From a checkpoint of a small mixture-of-experts model trained on Wikipedia: 87.6M parameters.
Below are experts of layer 2 (counted from 0) of a mixture-of-experts language model. Rows are named router (the router's row for the expert), gate (a neuron's input weights, with its number), up (a neuron's input weights, with its number), down (a neuron's output weights, with its number) and show model dimensions 384-447. Each number is 500 + 50 x the weight over its row's rms, rounded and kept within 0 to 999. Numbers have three digits each.
Before each expert's rows: a language model's description of what the expert responds to. This comes from a sample of Wikipedia text that the model never trained on.

# expert 50
Description: Period after c. or fl. before dates, plural s in headings like Deaths, and time words such as years, season, early, part.
router:532428463526429472591518443446428434477421471442494496411428555509504546481405581481488456488518494487559453463610626477498391497471436535520564520526556506583491490501462536510532473537584453
gate7:505549491429461483460456528513534494446573439496456553491494591474468553476566628576540540463445419477502622545506491445507553519527471466533456452425559450448492535538502544552514469411457513
up7:460442596494556463547473459564575528494512535522537489494413386503473490532503442504475494451441482531577483528446459461505565491490494549524446549474530519550468480481526508471452468472461445
down7:428492424514487488590447500454559531487536476513494481486476416486576473435398557502502404540563565553509528465557477575513530449451524434454496467496516489548487511542406482436470490660442482
gate8:542559484490467440523452386523490423495547417543473559421454580395462582417565535531438577502489515503501537514538447488447594563515429509497440436489579445375504450538559569625609517410535545
up8:458524514543616459622566545557489410578491495488467528443538464531472402549566517349595527468547533558489516495592532477558461505484506460582515583435562511485580555521494545465514554474533456
down8:404505454575546477513535480487461445429496485461475387480525519569471568449484525471518503526467510507514519494416437460450457528492475526491434489458453543501430497471435518561560444453505481
gate9:541562515450483493474471516559493508510577375470456527492491490433474512479601489515473506454468521443521560562487432478520517540516440485478462544430523480409523530594494518504560523530417539
up9:582491516483410508468506418486541457570497497430477461552537565502499508496493581380417509438600498506468544480581462506483475437401530515442449470510544494518491505515567487509525516467554520
down9:516522472498487477537427557509456527514608513503477529538526472473452552500479593622577494620490590584535563449596487428481497564478481522456420538441430399469468448477504466489591535572545509
gate10:545573504453511501508499500538543453531525400586500596489543531553483547504554488442497547527454520499526540531529450482475551534589465452560446458497513453397473493547560516545472480384482512
up10:440456509459515553472466480464460457513476534563481587516436423450517557412400452583477573456501548395462487443571582538504495435503495637455460512482595570506464568491458505506522476555547481
down10:455435501552481425488556467472464490473407476480474531498531493474536458510514468549443522523488447471559520527500556475530424462460421504488624492540432527411454532462397614410524517479489516
gate11:547579529473439405453449508536485450462512383453516592487492542495478502533550536508526527483485542494492596550533509488517528499434423488504459519526536442469499517499515583556522504519536448
up11:517514514516547571556540547509540429425496457552499548474425503434535585448528499464519477521534489488372484468541497497498446542583429470565544528428496539484528508578547460482509553448543512
down11:424562522487609523470486515454543539475523489527538450515422478464503561438468499543487512408548575511563502507490586500531452489573527532558396519447511431425342454504538487452528480467522433
gate12:534543494428465463438455469535516458491526434541472526484426531494434511491607523484523573488410497496576513481557479512469608423478471452537453487473479475389559536556506552554554495485504510
up12:547524525516545398482493422561484540503581474556488463587552449390498485485480562473491506517510450428497558473488454595491454557509540548504475516427513496540486506539464474509523454484490435
down12:516474517477454533376513435578501639499528479521551467553514529504428465456472504601449463457531494479488478458460441498480469407588524557495484487587462546402452489498498458528533562529411534
gate13:566525573452557434556469489415517497481434496550454573407493517519481453466456533502530461390482495538556501543475569459430529486525440432413489477570542410541499471502473492485463567462488477
up13:484511607461576463497502548459459513429465477544451536442440395566512508477441551480512504399529529487537496548524563471452484499518451399388527497471530468533476463503473478527513516442507496
down13:508451460529463452522593568433518450522573464502454500548588501474388503472459441587561532538630513522503510444528495495523468499440441496442438469516518517514541525521460463471561500490477507

# expert 39
Description: First pieces of years and numbers like 195, 201, and proper names after the or commas, such as Royal, Paul.
router:474475560486447493457566478417448508507467525485465525556490380521410426359491487451452377432410494517474531455496549500477517526487492457551617546502531573571552511473498488597422607498450595
gate0:523541540472536454584514439507534462458518446538516534446497491491519538483513553465535572506481569455538552504510516450451506538555461469531522526530542461455510470518466530579559451498456375
up0:446454421457532502566547493518431498539523525528494501443531492462488500499562414426487466493533428501569541446498556482443483493485556543419569566522518525550491438538522511501457544517578462
down0:434511536578471512511501512532409538516515488434584495483453478409454519471471501478448483446460547427499531502415411580469462498490530598494489568524586522474492477592416585475492442456407507
gate1:507567439443456491536446472570446422493447425491517510406563527519461559489570491476500532456451496465525556530568555505516548559510502427498474513496563448395508525494480573508576507499489511
up1:458529519462530496517513519443553546527633484575490553531497593452467437445448508516587376608510520482518473483484467587443520492518470483513522535436504481460556534457492497455480407419475439
down1:555535626524525444445464469533588484562463611544483483554460471394471536532592461488472501533513485496447543466546539544498481470553590497556451475452474532492451541485586517411401532523556589
gate2:495558473469492541523512391553514499536548452545446481461478558481475533466547530470490576467478560481467527539513455525474537545419510476555457446489527498435468464552477536553588486498500517
up2:453600496602604517554525511501456455493334527356501436482453474497498452529519481527589539508570544547553528372466442503469479524540484593402459535555503534547463491546540563439487477439472524
down2:501473504503552525480490489535514528502494486562515620499428479443543563499514554500549531584535533508500484419448431449571492513485567529425521527542556506572453461577471516506490505534451504
gate3:577580444443510527534462469621481400542487421481452552493469596483508522552561478544509593498492586437484581536494449508463550562467454513527501441478512461444412447612577593505506482475586510
up3:497617546462495502426535377461475451429546579559420491442550423490442543519403485483537458425454577544445514438438481576504498435488504533562415521511454448585437467409485539459507549465481589
down3:420557494401515545474518455400503461561475454624555469508474514513516498538500601438538581554543578537469557475467562503363496481487537591509516507532556412481520549411466516505586576464534457
gate4:556573504451452491468451444503561427452637417503523543450515486494542543492523483483498559527486535466530494526478463462440538573542491477533421453548575445457478501495526599539568408469493470
up4:489566471634552593566494569422385526554526490589422426524522485514618531475458509499413450441528486496496468551426533550543498456577487456593508510487470630543549517573433448507567546441542551
down4:592484531433470446411522498486476435476478435478510492541424440414415507496482488352494478468536500449461491517524455496437535456459520528518528538418537430509475585537429449405592552557451552
gate5:527570496480507542493395486582508430494549402543508507430552475490492557500575512389465525488440523438526544502460486454511556527464477456589471477473605445428564484522458547477624443516484526
up5:455512503494481492609456511537461403502428531549494498472537495498496562536553473548546545449501562492499530523506537451502489479447516503542543437528491486517512500447490468505559481549566519
down5:355396455450472486460465501383514506543516477463472394460556542430496462575483532537567528536500533581518514510512492528538557497394506465484463526426488519457551495496500455446489541491443424
gate6:539565489448521463510467476584508450520465414518413502424533515493558530505562558513537520476508543388491552498491444510502533488531437503536489441473541463422451552581503550588575543486488522
up6:442472499519475596496500591443618506479556494522444503430399487534470478499524521532471505468400472548517503481539521388581480408609533497441429567519421531503496408439437517470390446478532436
down6:653505460469605501548485515538456557504459519534518543539447419477485519488457468441527558480543530426520394447511512543468395492498494492477416525420474518531502529601549484463568508498539504

# expert 21
Description: Digits in dates and figures, name pieces in lists of people or romanized names, and of after Act, as in Act of 1957.
router:511488504563539569519493496478500469508467468468552476522493508542400399523555590491546508540567511577467426534518503550476440501525486555494508504554523539543522571443551490475523460623609561
gate0:575618464469499469439453402552458408411485435513475471444466464530430509502604494572507606476505494420463580518462454496459591540465441483482557475533543421466524458593478585575565540480478535
up0:457412542422534552472389505523508545500556536490546520472426377508388418454490501492549552421522460498534592540581443583418501488601566548450477534617520529558425463570537475463454561530491563
down0:475562427478487525488479531449499512480441468517511535527486432459553487447489557470536466450497430604489623553461538414463501536424545514587586481465477543568547494552465417478407488463519562
gate1:623550492462468495478415446572538429515528468513486515490481546450472565449598522547470594563454538492436570545503446524470579583542509458546450481512512461434500485558518515520559526433421507
up1:534476469486477492474455531473522460494559498411471497447546497472530410521488586556501460522373494417493527518433425556411530535453436387495444493489588563511472507473470464551523539507502517
down1:463539509563576496534475561566464508572489461477490448578609496488404487523470542391483544407556536528446532600507454449465483451536561490513543459457470503531449508601503514585393496508448463
gate2:428562566496485429457482439611500413479551407506452526449513480443476527528517545462527548499440572464604566483505484500534571557436503538526450446445520456398508470518492551495548502436448486
up2:570509523525444616543506466622448539430484560519653505556492418465485468506533457580483501519484452523455519502530539567446456581523460558430489376503500493456566584590482558487435580533522474
down2:467521438521567512466539505543487516454562597431423465548477430530516573460512542415496620577500543498545479485464515426587569529493499508432543543448539469426451449497458505550507547438525441
gate3:584562474480440556446458497498513416489478421501521456527474539483481508452536487566535545423531472391537564517579508496459554524545450449500511525554467356446531476562495555617505519394516473
up3:542540484546490537572431521449410466549577527559492500526572441440510457513465515600466563496482530491498586540554464526481506475484588512379454518595515520501484478563456571594513509484585426
down3:549607554535546392461489496561444502539431475465522502437462518423405477517441552613435474492362429626513462451432551544363481539441479503492497516419539478481506435439542482492468483501486569
gate4:539489552458424516511476473540490460471489467486439511464447480461463519467556454474533503475419496447450526531590512469482541590440511462444487479429579457428538426497419558502513487474483498
up4:459521503554564487543504432482603550478507482544578524359567530601495460478491505576552502524625510522463492590571444462496509432590503453546559503461403527582455486539549561573484512424473386
down4:417545452567521639517445550463536492502494419390491542488592462541439484496497483649496455512505475480492524503454492511525492488467584507486421550444487460543480603490458490509442467425434467
gate5:551585499485502440516460477513499488503536434584474542496509583525534536522576491471504555483442511450523526474453465501419582483500462520535514498516544497482543470539538549576531485432487525
up5:462576493477474530501527500449456511538354574541523552499494561518492490568565504488532389454459503534565495483570479443420429412612475491498529514524501536529454602502629496486526470478454458
down5:541525532607506571452539563472478504523482484402529559541568479471459554490541469428498511475412538475535549522466445479455505541486510443563522509475519484490428539584495415540475506423470471
gate6:551546504467456494519506475543483422522552476523430496439522515444504542492592493430496601530520543508495590542452452463478606534565552498525467482435526424466530526541522585559495547462472449
up6:599530620540559463454527547511527476462569531428594512560392449484446471566551448573416583536437458487483530412433506528451467411372520555402508537488584484485448500569408507582454452468564496
down6:497430481529521453555465543473414498489563517478479500542489576493456482503558444495437507510411379449519488564552496533536532530510594418541502506559544527492498557483487503467546500472597523

# expert 20
Description: Word-internal pieces of names and words (X-u, Draw-ing, skyscra-per), table row endings " |", and nouns like family, father, village.
router:475467578458490547468521500420517567508413544570495475498434493549483610431464444442574375546474515551555416510477494454463554480497527646526451583522541501509548532450537405525498422447431606
gate0:526523530427469508574430451532531408455541413507412531561457471453454554521617476518498610442508555433501615525500552548464551549545482466518450495526556468451516516550504524513553469463529498
up0:601513542526602504436487594483512542557528498504522556515463551474485411497593493546477566398434496562567502393594463446512582447434454516497474509374580446476504524450574504535537555549448493
down0:409414515559507534460497582601512438465528499447476471542531532432487525475475553566523518495505446553599473514507475561505512547415495407509514466486503507504449509516518540575529522499555435
gate1:545475446511446458543464416534501450449548454497477515550478559469488476520606519548527524414474458458500616538519555550491555520498499506564529500526554443473505434560538524461453535438510530
up1:484527496455489468458588475464502529570567477540545550521569503457558467535574537490553523502554424550458533518468477528440521514530517460555521424435461554520480541484586520559470458479480539
down1:453489508503583535486468527459531526477465511533438512556488525492593509504540473492552460417522508526539474478495533518494518649523464498488542546495520488514541391501501491516500479480448516
gate2:529556497458518435465532436621477438474440422495550520446479561467386427514594530479519576510494492474485552521531500522432453490482515439511542463538500489512486456564542607548546481488479507
up2:504509497497494488415432543497584533430445397502503574498519436509522409405490565486499469545461487467582526538482546474564487507517474505601488483493594538459490498438452435441520444500554479
down2:520605529544512480542497492509566531484498509435579508533431445503542477456554514484570513563519481446511453474506534503455492480512428582501500524494528379417536459462477538456527467531462520
gate3:508561442376490443448453547551546514398540423503456478538453463447468520493590494499473616564506560433538576491475523460469587514584500496488478484558528482410571498532522539588522557484454549
up3:505549484461570537487515411543510499506552440477529516559563553456460456531514561523528436535507425524564522380575485457414399537602547461449510459462580512507418582484517477557489531484550437
down3:443479483556477548431536504442494483476433477491410482516478476473555475505583369570494542481504527542435558533461587475538525489605538533568486414480507454472604549480523488525511530520491493
gate4:531521441460515422471489484445550455426452435518478501492488458478471499460528549596502587484562535465509544493547445485476487554597442459509435440500507447421533536562477539490489561384449466
up4:494500640389467557468474487550439516476607506483533511471495410438538484544528535446471510458509558454512554564470570491470528531534637520525472519471493473532544491379603589430453462584561493
down4:500505502532488566504464419531563605518454445493439472524577490424565558565484528587425407462518515478499528428464411455454506512554434485577432467418508507521547547535498525423487482559597571
gate5:562578527416495418498437482562492467486544422518486569470510435468447477542557558479521601455487484454472544497515518489522536570484443447519451463540593436473554527468524606530542561501497483
up5:445504532452546524482534579519458494514484560474496449479491466493525628494496486579468496526504504506527464594567505449495542427439512441423484455516547519488441396586481556486501479455364433
down5:485535487532463518494470482459487488361516454477505449560447555461471510563510475432499440488469518533477637431525453455512444530544478536408571461413564432529449500501541427460533452424671482
gate6:546563542529452500520496482581473450449532422523487474471499536424461493568637505471565534507453509463453538533588518491450585469585501574557424490451494456444519470556575539462550517459500434
up6:487542534606424468508579500510554417512573442499472506599562544458488442536534535504459545447442530555456533484467556519515433567454468455579536573315475490506492513515485533509488552528455453
down6:484588506518486463515463487505541454531522490459487486475531432428503574470499481510449484499454485502509510503542461482618431525532478495557494506458472534439555572522415448527404529431546488

# expert 28
Description: Word-final suffixes like -er, -ant, -ator, -ic, and role nouns before names, such as member, expert, Director, Candidate.
router:480475451528507541487606498457608466553512472517491467475445452536559563491565535463385443477588493441386496489447503464466454445570502550478548431472510445564506509482621542548448575493550451
gate0:611578626512457546495456509535457490539563504522574505519492552445543557542561491432492504487398504474447562470579505468466448499535470463566563490478478474504542544478593600541452518555485550
up0:402423434467516477510499475476559465463429512470448510477487462547445434482406528512503511566558515499533439548406511518541559525482505546434475425527502500472501450539377469461554553424466504
down0:500448519430459458523561455477506517492525492499469430584579434442484408413401368501595446467480490505514424485461506542412461529526433429439440513522558450403558493446496483553431402537496458
gate1:550508606447506538443398471487533438487502513436520484430512416525420499520644477456436554480470567448532550545510465472469548520473444443515462430501541452465504391546422534545507461474525477
up1:502528525475512521517511548518489538503529459510413499525501574379397497410485531470503408415472527545426529452514431461455441516605438542512428488482500450471497576389544519466421519534472502
down1:478561488487461568522469515529480516494498522531498593551480452434403409592503557439420473499504541426430572431523532560480546363525515509514439471425567503562539493565499577486598467487532491
gate2:513507571517515493514447428506451497497464473521527465413477546448539522574533535365445432531559510468517579574567522514524550515459533590521513492523494449500516407597459537433593481540447567
up2:510452542477585504510495464516428476552452522423588456438493542404534550528472487425554448639587502517561530577584562514488502538445584576419599504549474470509492452602401505414526495526461559
down2:551451545538453515537642494463515523545506428531439490506440437542553571501516485658505486519460537571507593457504437600507566515509562499499505592492497543555389431399448546480503451539442479
gate3:519608511417488460496473498550553431428500484514510519410485507487446560519625482490531574501396527495498557530456490540458580468485497519573429458503537552505465562537485612533544492474541470
up3:464554550524482525500494450552458483544557451521516562468472472450499537513441559548479428590491616411506535473494438473463497451437405510486541540441597490430482436572522496554458442550509590
down3:538467452530438493460527556453380508511476507582507590620492475430514557479581496565436377467513557432464506480509476543532502513458489417517472462474620564471546447442544429411639511545453540
gate4:548536490497500561515450471544496374497470395507489514422446501486465550458559546452490478516496512464529526454542462519504548485464397529528442475428566443496517494584456527496554565444522563
up4:483555542485563506419580528575504555521488544500508411524593527517505392596450477576412507503524475512409487510520572464482511544419567485495486497482486517509447536407539587598461546535457471
down4:550525494607476517489447541478575430614506466558472564515503618475528451601491529528500480560486489439503446597411533478452515390543497550426540416430520595398436429476469589514470488411503554
gate5:528594483467469505458476465527434446468498403469555440446442552521521479514545533416531565515507548465465606558490442470470510538464488484478452515475528442467564480640447604507515454508483480
up5:552474446488421467497522482564539506438460549464589570470414472488465470526500565445432542634528507553507551495435511392438569484388435499382482521533560527494571471532445499473408581504425510
down5:624470550400469487581484435479506497452520455429525439548412537507520581494335562545457529496453580467489506450463591457575584487501455510580550555566462482581445493573480395552523463531529522
gate6:512570521500491487536449519654495468515599429524482497455533485459455536460555544503582563502464538525468529535522483483498473556499512501551464456456554416498481480544513539524481540439437488
up6:515527532480423441583484517612495519510497428506504602446519486508523379453521521469586482551468462477452401437513599575495480404514423453535473574596583510453523475421503441472539477474433483
down6:483475610459544464473489555529478466598511490537559435458549523568633419533603509504525484434576506473571457566547467496473484410503522485498493447506536486517599525508537482536468553444451431

# expert 44
Description: Job titles and role labels like General, President, Director:, CEO:, date-range dashes in tenure lists, and name pieces in rosters.
router:365442506527554533560475547461488567494531479526525451441477385519496557531600477495493529622530425505465531500522560472572468471436510564511522514514508486480497590490505491458566431607583446
gate0:532579496427468503503428516475471392397522455475450519498504514366483440480554517514468510536451568462475544601526448422428471566458488405607388591514479450423578475615403571511548508467407543
up0:534508525600462444541543524591517527581485546448489527574530477517544482506531572490444556532564534539474487518509543565514442508555465532428552452505450549611502512417483517508546517502559538
down0:603604473546447618443503515471611586525496523508443533469529573540500507534553528433449578572449435443501445468502488504557555466537437557426570519555475458542568479469576540446457366429468584
gate1:512582536491489461441499474549468410426514429511512526485444520412512557484549571513471442475407557460506530536559423461487461527527430504557484460426587469405554490502510471471618475438517533
up1:520485578524473522485557532456429503489462498493493451440562508489486409467509508519500499439462500540513516499521509510515500536422447480558511467541494549479582513472406487517525521468548509
down1:493539526618591441480453512373524567499448567509485510494553397479470514497509412510506423435480498445514472489461603459591464478448476555511481518396462485591452483556554403472544523443489486
gate2:530516494403450401514474399563505456434498448473478557479484582499504470419634469471547520513521526466455558563479419514479505501558462429490547440501517457393579532566522584540514477477453520
up2:440481486514578442315529470448504551509525534520526606482419503458571462476549492523582462511465536496508395519437379478484561432548509459464556516563503454544482501487493543464508452486504414
down2:383544485480469489412506537504493437483515539476437530495545435599503536510509480497539640477452467469469506485519545588505505471554601476435490387539519456498373452496613519412530484448471369
gate3:529598527435421480519469484615493434495503424454560575474486535449491524507519544531454516528486543449517562536513542487526583574470402420549470417537616447405522484525482564545508412481520502
up3:488452536550472434536509543436423457477550469452412506477490478439587439487524471456540474494501456400488434471538362518429533526519527571488460603468465489500518542465550567491603509408490632
down3:489510531486518501453547476585458520559472553492591460576493510631452522484450557562417509441578476464563532526510452582457535497528509443519502439469527526515534465505467501487436519450479437
gate4:568581447408429475465487456545519431519503415529495545494541522427441500469549525528473566518463558475471558529528433457490624536461493488557496520516587473406517446533496550509528498422454479
up4:475541553446399452490424453489516510504520464484501493522482434564511533394423458512566470501462481536492524502478538399491401459489394512458541455551461512551444438490543490577458530496404495
down4:510468503530538487504474465463483571477534449499481455455422517458520424463465515428480418481433432489514406610378426422535517482521484487579512497542409490564470517406588545416507541550511472
gate5:570548520421455467503481423554492453451523412477439529483487491463414525587559600484461469559482553509509575513514487523435534499506507547605458425422522473490535478489491650523606519444543512
up5:536543428531456520464470409516467489514467577506408446472558527530481490411474530548469456508496503467512497483552494493536476561513523486500588520494452523471409436502568513465563479509477467
down5:559523485461466345526452610492493535468576421503549436490555460523458541464577477520503503467493482477539467512462518529546549481486409525484611576486509492522574520501521510487507482481454377
gate6:468486529514550546604513382425470478438489492540510516450489532421517529456543448598440508524479455540524507505557560510485550546543493475521580510447495437482425544483480646569511470521535407
up6:476477510592583535599561494440504505497483538534467397520497470420543485446492417499475461586461431513469456551599538492510545557521499450559532488488487458456509491476396573553584471459531372
down6:520508464454512551491498560459507507424468592558463495539532548465533503479413421508480433540507443611561445414522524561501553447472518518536502563489561522555390520442499535527519472522505543

# expert 38
Description: Colons after infobox field labels (Stages:, Connections:), "avg." periods, and short word-start fragments such as St, B, Ne, pa.
router:461442524523534485550445460573529486607511516462510530498575448540551556498494509424514471542536394517425511471471491633625528511525570503447466511467451452521460454462463485533416466573553402
gate0:530610516452440409499458510587448423428529410495471482434505529502402418442557584569423519487448493461530572530493526502482540570518509492484560429479522466419544511530528519523533518447489557
up0:569443597563524458630507410498527470403493478504393511640416543469530539501587470567479439528478502435532507581480533466455543537612478467407526493349522436552425491541513492520512548450548553
down0:499425524443407593546544564493519495563493499534472474461509495555555545617487492441585416480489458406454583487577388512493558418492541513507538505531545457484538513533522461428549542516482527
gate1:566579514529499412453490497533455489488501447499507494415498506483444489465555539499544530530380551393496557490476440409430475506487432443550519455549557421494516500520558514560568475480480594
up1:463510567453435488499392406401635508529474546528508494493446453512518597481498480470558518528547466559576518482511517551506468504540499575606483562512444522537546499519538533460434514561629482
down1:418525498465460468472414502484487546522498568448540572504485449514497527466566514580483465491531555472498469558564537441559445558459554506598425509525525485503484447467609446425480537526510510
gate2:513520463536535578559505457551551463569573530515612528495513441466525522498536512496622452528476475500396495427527519483468421522577537458486557532389601439545460451524506532594454497488489481
up2:438481426608515511556510392462623472642586501508519502462571515497601515495516503482573449574472453525493504427533520490517437574572534373449582560371523475490396451533559529530425495499504514
down2:487618403558479512502449455501534504443557522460486571559461516460475517463422403478556543558617397500521487504506558521472535430484522495529477465453522498542494501468476447492455533529559559
gate3:505584470447518430478447456556521398410539492457490520517477582423522520474561488522480579453515524436500569557511464516444459585461461418598471520467526459471510435582584553525627508481474529
up3:507494545442540488435483469519490507441499511489520478576569506378551572433548524522559494412476553500519510527595493478484442543533520451499471607501528530508456490485444495480582530568439610
down3:524559443468400447520550515514492497485546472446491568611592510535581504506539500632466514570525434466635581598466508502467542506483478424466447603499473510462537450492553554426384499567497459
gate4:506508510526603522551545571575489501492577490496578449517492444541504556539483455509494480462463510465524517513606515422517517483560481543487433414489508492464501436492473578442491398510555509
up4:508491557494557526523539533555477493503530504499563448526450370550525535536476454463443526483474503497528485510599603469459516423597526524481444443541467487504508458496480593429488486514559485
down4:476491515576505504507574479536511538529530537548539527545498517478576532516390501461537491469485480509509521542534526538475512463487554531459489542397539494454475483458603405466561532490562435
gate5:488588561540520469534447481565508450459560463539490465507469488486482509505611487517447503548431588437385553624493405502538501574441520462524573582531513443477508509519516566535507555500480566
up5:479502538521478535488483545534435570416479445534564635483504509441517539509502601585582577403480442565535434409478594468522464480601462555456483382476519501596513526603459498559536427449470417
down5:527513491481564499541539492420549468487381510505570545571609469493500475392443508584494477452500495417409577600367421547516537545474486446550544548461529560462401470550425478630548496546587460
gate6:542558500470481474487404488544515474444490423492475541505475429458491493531529504526528477513521574474528582523584466494469501535529441507565510510456442410446499508549496526517475506442475559
up6:528530558389478513551413522527519559509432497492630528479534508480480526477497489573433487444474550479494545575529495555451490512473500481443462536395485451570561494533464513551500484495570444
down6:509508458444579535517448479473498461462527479560506462492425551426405495505540546416542491502491426516562575476547473526525453536498526572494443490525516439539506532466536572532573500568457675

# expert 33
Description: Articles and prepositions like the, in, by, plus opening brackets in weather tables and list dashes in infoboxes.
router:512529547564443556560476470419519423605463478540493472596462493559508414482450566563469412465458582535549475477513496548577466461456447459440521513473498443496468470499465444607434429520569540
gate0:548577494390504461482461468510562476382562471483482460491513486481394535550552497506508547497520496511481590469562434423465499555426486491513457532517605505472481503538508581548547527455520522
up0:450521413505457446516517497613485476484483481489570579505487552581513408505533544503465458426419491573588507447489490456531421473566528486590466471449504508434495474514428469437536467519506480
down0:583454624511465520475439465480581479511437479607444607474533493546418537547490470407521554449485497519523487465530438473530507559515503524515414593482483489518472542589502448527550588523456455
gate1:571587536473398413540469499555509467506505456561462517448527580462447523474589468486519645456515478464496578544504491544490537537480452513477471500586578492401544498511583602541542518474469473
up1:495497525461526492433497456470524495459428547434551456643462467486525469397524555511510410520461480568510584462409477478461476509530543518535547523462473489542489482475508501599621491463513506
down1:452534502519470449472496535520495512388524461387420508480483443595498640482522612468496545389576470477489553526483510524581544516458516581542463471462566575521447564385484429485478422494460528
gate2:505495487422481463522468388577525501528586470516488509426528490446436511564523479526548488502423487404468504413509489539519449540494432462497482377547568471379463452465568515562563454521539516
up2:522528494532444488448531502523431462427513460462416497518426556437540491454587546525459571484553568566477508613529515430476577530518538504527482553434516517522501489570439562498535446395409521
down2:393472497479553557464539501502504441536543541501534529504481468510462556432355488501433540602479480488554461461417492461499385498418365462457527640605491621449568519627613497410461433508469555
gate3:508598481404496492527526483639542430498523453496494488452494484476422523452576527514529623558463489476477538528539484452462587520535497440539443491448602470415483492525517517494520498481499507
up3:442503463413499419526493526536496468560490518470537448450504439496449473429505505509561488564426425453538412503567521531481479536462497475422547505510517484449497599521665479485532407481524509
down3:494489461484557489547508541497407498473495507515568510549530510485530497385490438523486524547660533383547457529514493467477477484557555478534400479469397527481531455418494436624463508492474503
gate4:620548483437492475517432444516504467487477484474480497428457509489469530495633530539504550515464427491471533468563429484492539535513453493521424537551502469449482476532506558455548531467489528
up4:562492417578462559500398483498501526545508453518481553495461502413439528540447489518511479535417467470436441572542497465514476526506398529573480602530470439409493404544535486501487464546456493
down4:496428479567542395538538594458444474462520458422417559533539430447559476548422507499502453460541468478564572440517512520565495474452588482405505493600478485543587492457503461456446560495509461
gate5:602536525446494417469445447612500433458468409475487556492501478520468532457537528514474569441488532464549567483591466526526564579429473445513447504467539429428531493567468599486601515473458522
up5:560492490450545476495571540527461535449352492485581423442446518535434506411433550528508500422493597455523506489605559574465530567404510476412483498563456477463469469488393530460525466489425529
down5:435550537472570467506623483493513500562491623510469478411521474449438496470483543471568531562527462543465465535485574506507521607541535496480453533385507485524487502518617417495553477511426528
gate6:566595488524513494476407452413531483521487422453354478482553503511375486510537432474499464417517499410561575536453486510535577690569465448561631540454456505392619492521496509583558500533524450
up6:526543488530491538451425479394507529537435443448370465528586498502420490520497423493481449396528499469537543488478485542601567727560465428537660541460426509421584502491477499594532505538550459
down6:509582468488506458531507475504515470527561481431595552466522542547462549495408564458586491477523516512449492421447448480577629546599506597475478543541506543506524427521604624441477482605464450

# expert 46
Description: Conjunctions starting subordinate or joined clauses after commas, such as although, while, where, because, but, and, which.
router:433555563512521483466541560519478525469490517545532431620552536514521494479535432540475476489510481497512618388429490442511377409485574429416539535554510509502441505441491421526398541464474603
gate0:539476595462453410525480426592518518460518481531466546508499475419507507510527518475520555492506510521480570505506465482529467496531485442544372446519544451405543510545507593518558441453496541
up0:463507522488579592458509478487440471413499480494606490502460550504441532562530483561441456475441441491449450449520607496426506515467520485516620551432455485459508559423582439566506485471516516
down0:444425491500522538495498549501443549586502550525553467558564558443506546468461478496464532599410548543510618510477530490454530520534459599455488452484386515433481492496448434484484546462433490
gate1:550531522443421451541468427538503432460545408517482555426521532501461502457543556546466554503523504445423595517537425532467530479565452486528448401459549404414513421580487622475545515447522458
up1:561423442496474575441435524404511483483539495399581501556487491566433460440498497418527490438519559499549597562453472424486530501512505526520484570528488518518563499451485507452516395446417519
down1:480476469587376544549543467579457524544451535466413557500519496497547557487465499504606577513478512528528529519552533512490455547421506495455513452485472420494488497470464459453435436470572426
gate2:538548482489439464491451448537547447512508457499494534501506472494522519468516494506435612479505563493446498542467367538480386565446498490525521464435481421460558437533520592494539487433473468
up2:437500630469525554541564531574457433551534530506478446463522406504535453434504487492518438568388509468440444625456497516502463544514441593541403486476450533468532541469513495490477514580485547
down2:522484547560587507570489552528419492520514556585478461424509456542433469419493564500536445555488641525537439566472598464386431385482491510460473464504500564548421506520513556615494557402467514
gate3:539471533507514531499421447532578508405457508568511481426491522446504537449519394442457498499454484513470492426520584463473552510553490579561575493357484445461544458480496566601495538503497445
up3:533522525533547537452492475484535511421406541550542432464524523526582491445511370489499476490471491549508452437453565463487584528514466574573567537350473471449584466459493533589461498519432505
down3:485522501486536481485531561542462531475497514478544411443566518445521502460495476490461482472460510451466419538511534472546471559548484594515533437385427513531550446519566426512549500519500433
gate4:593588538477482425502507434532509506466514478530488458447465543443472505508596614526510515513437501505474600517565480540509522582522458480518439418473559456469513500535510618492572588416518457
up4:474508486536479425564506463514594444537509561568467525549505558579504533480537542549432403536514465490490415513501439554563543537559494443500536398483472461489498383542420513436494530477578484
down4:513479503518543482462489546454594394499474442496484473557446547460555539535558515514546567516549517462493493622565561520428447572590507544527504468482473471523473464459440502487518551445566455
gate5:557560520492503479497509538518587505455538428518478595409518500468506504487564517535481609506472491513434556546516502554526511548513439402531532490515550446484464539514452585539625511486505472
up5:526503502512623517495512545466516520496474533445559431447541514547482442392501570467540507487472514565489489404530483491582428564507455491476492578530541454537524548486499413535547479549508529
down5:524559514548489463517515399500455484458445444504538512368569406519552551557523533558483539491426518440456390491469526517461424459493488441479520573508504487483488499484442550555430502465570542
gate6:584601516522492490489391491470543396471556416491506646445467395500363528487542506486521478509535520439491523569520447473516545522498489444499516457441575418374548463474523559542532460473457522
up6:493558532474505512425457432400520430472561416424515565486480399512406482423518514483558438480493530471462513515491534476506594466494551421530556575485603394436551518409490505527563418535590513
down6:500523422490423538520513514405473492456541477398509568567437609534514541416406565516484404489429542477519560503450508546589495430499477531495532495463564380451569511463484539456493416561512538